config.toml
d_expert = 112
decay_shape = "linear"
final_lr_fraction = 0.1
batch_tokens = 65536
Below are experts of layer 4 (counted from 0) of a mixture-of-experts language model. Rows are named router (the router's row for the expert), gate (a neuron's input weights, with its number), up (a neuron's input weights, with its number), down (a neuron's output weights, with its number) and show model dimensions 0-63. Each number is 50 + 15 x the weight over its row's rms, rounded and kept within 0 to 99.
Before each expert's rows: a language model's description of what the expert responds to. This comes from a sample of Wikipedia text that the model never trained on.

# expert 7
It responds to: Early name pieces. Word pieces near the start of an unusual name or word, often right after a capital letter, such as I-bar-aki, Le-nd-l, ch-ry-santhemum.
router:63 41 62 72 69 59 55 42 46 64 51 46 58 49 48 29 16 31 34 56 56 36 68 78 43 45 54 64 59 48 40 30 32 64 49 33 58 40 61 52 61 25 36 51 44 28 67 70 62 74 58 55 63 47 64 35 42 58 60 45 49 60 64 33
gate1:45 42 54 58 41 39 69 24 46 37 34 20 80 70 62 61 31 41 73 35 24 63 61 52 53 50 49 39 62 61 43 53 63 15 44 58 53 51 36 36 54 53 49 66 82 59 35 57 83 93 66 51 34 42 59 61 73 46 67 64 29 35 72 44
up1:41 54 60 28 63 42 54 86 67 58 54 24 69 58 72 38 65 32 51 70 54 62 81 77 64 51 51 20 48 53 43 28 64 55 63 70 75 54 69 61 42 42 58 50 55 31 58 46 30 39 64 33 59 44 38 39 74 49 43 56 33 38 41 65
down1:72 37 37 63 59 40 34 70 67 72 72 51 43 39 35 47 68 46 32 37 80 73 68 50 41 59 56 68 35 30 34 38 65 61 62 41 66 30 58 37 46 52 62 59 44 64 72 40 48 38 56 64 29 38 66 23 40 50 63 39 27 16 32 60
gate2:39 31 65 87 43 09 24 57 36 82 55 48 57 61 52 44 45 39 49 59 51 51 44 58 18 18 36 45 57 50 32 37 23 48 43 31 72 33 33 54 70 46 44 35 69 42 24 61 65 50 68 10 58 74 35 53 49 48 58 59 43 65 52 45
up2:44 54 49 53 29 33 45 37 44 50 26 38 45 64 58 66 64 44 80 67 54 59 57 62 41 20 40 25 51 44 63 23 53 55 51 61 49 59 33 63 42 44 69 31 24 42 36 45 63 53 72 79 63 36 34 49 51 46 27 44 26 21 56 63
down2:42 35 45 31 58 42 32 60 42 38 82 59 43 59 64 60 40 54 60 36 47 23 83 52 40 32 64 39 55 48 52 57 30 77 18 38 61 39 51 29 46 63 53 72 64 45 37 50 54 61 39 64 67 50 36 63 40 40 68 52 50 54 64 15

# expert 9
It responds to: Table headers and pipes. Column headers and pipe separators in sports and statistics tables, such as Total, Result, Name and ---|---|---|--- divider rows.
router:57 50 44 44 29 53 44 69 71 64 79 49 53 58 12 32 48 60 41 38 64 71 55 57 61 28 58 70 88 40 73 44 45 41 57 15 38 23 57 47 59 67 56 59 61 41 53 33 61 67 82 60 29 58 57 61 66 45 43 89 42 34 55 57
gate3:49 63 41 83 43 45 41 62 36 46 67 66 43 47 65 67 74 72 36 52 64 61 35 57 47 31 49 66 36 61 46 75 59 58 49 63 71 58 30 71 70 46 37 58 73 46 20 48 47 27 36 51 49 50 68 77 38 09 34 39 47 54 44 52
up3:36 23 39 73 42 63 34 47 46 57 47 35 39 15 52 65 49 51 35 68 81 57 39 39 39 64 53 23 72 66 48 56 80 77 51 49 55 27 55 68 36 63 62 77 34 65 49 38 50 82 47 43 42 57 72 66 88 62 70 53 66 57 34 36
down3:80 68 31 57 26 49 18 41 60 20 63 41 36 65 73 43 50 58 68 35 41 42 63 58 30 54 47 70 26 51 61 18 41 51 80 69 43 68 61 55 44 42 64 36 31 59 48 51 69 34 53 43 48 59 42 42 60 65 39 41 32 51 49 57
gate4:48 53 93 55 56 49 47 53 59 56 58 44 58 42 37 41 62 70 70 53 62 72 60 59 32 44 37 49 60 54 58 51 65 71 71 30 50 48 52 43 62 48 62 31 39 82 45 49 63 80 59 46 53 53 29 64 51 41 44 30 52 71 53 30
up4:61 50 61 13 63 52 63 64 54 46 81 58 37 62 29 62 49 38 65 33 40 49 71 79 70 58 60 71 53 54 46 71 70 59 54 41 46 49 53 48 55 70 58 50 67 57 54 32 66 64 71 22 37 70 33 55 60 43 37 55 55 41 34 50
down4:36 27 44 52 58 30 68 44 48 61 54 47 25 45 26 56 61 59 42 38 21 53 40 88 47 48 69 39 14 40 38 62 39 48 15 38 38 45 48 32 36 64 44 37 56 31 33 52 66 32 77 64 74 40 47 64 61 50 66 32 39 50 40 49

# expert 8
It responds to: Pieces of rare names. Short letter pieces inside unusual names and words, often place or person names in tables: Sp-ez-ia, Bu-g-anda, Kyrgy-z-stan.
router:47 52 20 40 54 24 32 60 53 52 23 41 46 55 60 46 50 69 53 57 39 60 73 64 42 48 58 62 12 35 50 56 68 37 76 74 56 26 74 29 35 66 43 53 68 41 59 65 35 36 29 59 58 60 30 40 61 32 31 30 58 32 45 53
gate1:30 66 33 56 64 18 41 38 41 60 40 41 53 48 52 55 72 43 66 43 29 60 52 43 60 73 59 67 41 52 36 52 49 46 62 71 47 61 42 53 58 43 60 48 71 21 53 57 57 83 44 46 52 32 56 51 42 57 62 69 14 45 77 49
up1:31 61 34 55 26 42 18 80 40 46 30 35 67 65 42 38 47 32 64 62 40 64 69 58 43 56 44 13 41 67 27 73 38 43 52 51 70 61 70 70 34 37 55 42 49 37 63 43 53 36 66 34 28 48 52 36 61 46 71 82 40 21 40 53
down1:59 50 67 63 42 34 56 64 57 73 54 43 76 54 44 56 33 30 43 39 67 71 62 34 45 49 48 44 46 56 49 51 69 43 29 62 80 48 48 74 67 67 69 49 65 49 77 61 23 44 69 59 32 48 53 33 45 50 53 41 55 43 41 46
gate2:64 15 35 81 45 58 55 51 62 35 42 53 64 38 52 21 59 45 36 50 64 56 35 47 33 55 60 33 55 66 44 40 51 32 35 06 32 46 48 66 47 32 56 58 77 38 52 48 33 49 57 33 69 62 46 24 68 33 46 35 75 62 58 35
up2:37 22 46 65 41 62 64 45 57 50 41 11 51 27 51 60 72 64 57 72 38 41 30 57 40 25 44 46 70 33 65 20 60 32 41 77 59 74 22 52 64 61 61 43 41 68 08 29 62 39 58 69 50 49 46 53 71 48 24 55 35 54 60 69
down2:55 51 75 52 65 45 65 55 63 65 55 53 59 34 33 41 28 47 47 59 56 47 69 57 71 55 78 41 64 41 42 79 41 75 40 33 47 62 65 21 37 53 42 53 79 42 47 58 48 60 58 64 73 48 26 51 33 42 43 49 36 43 56 53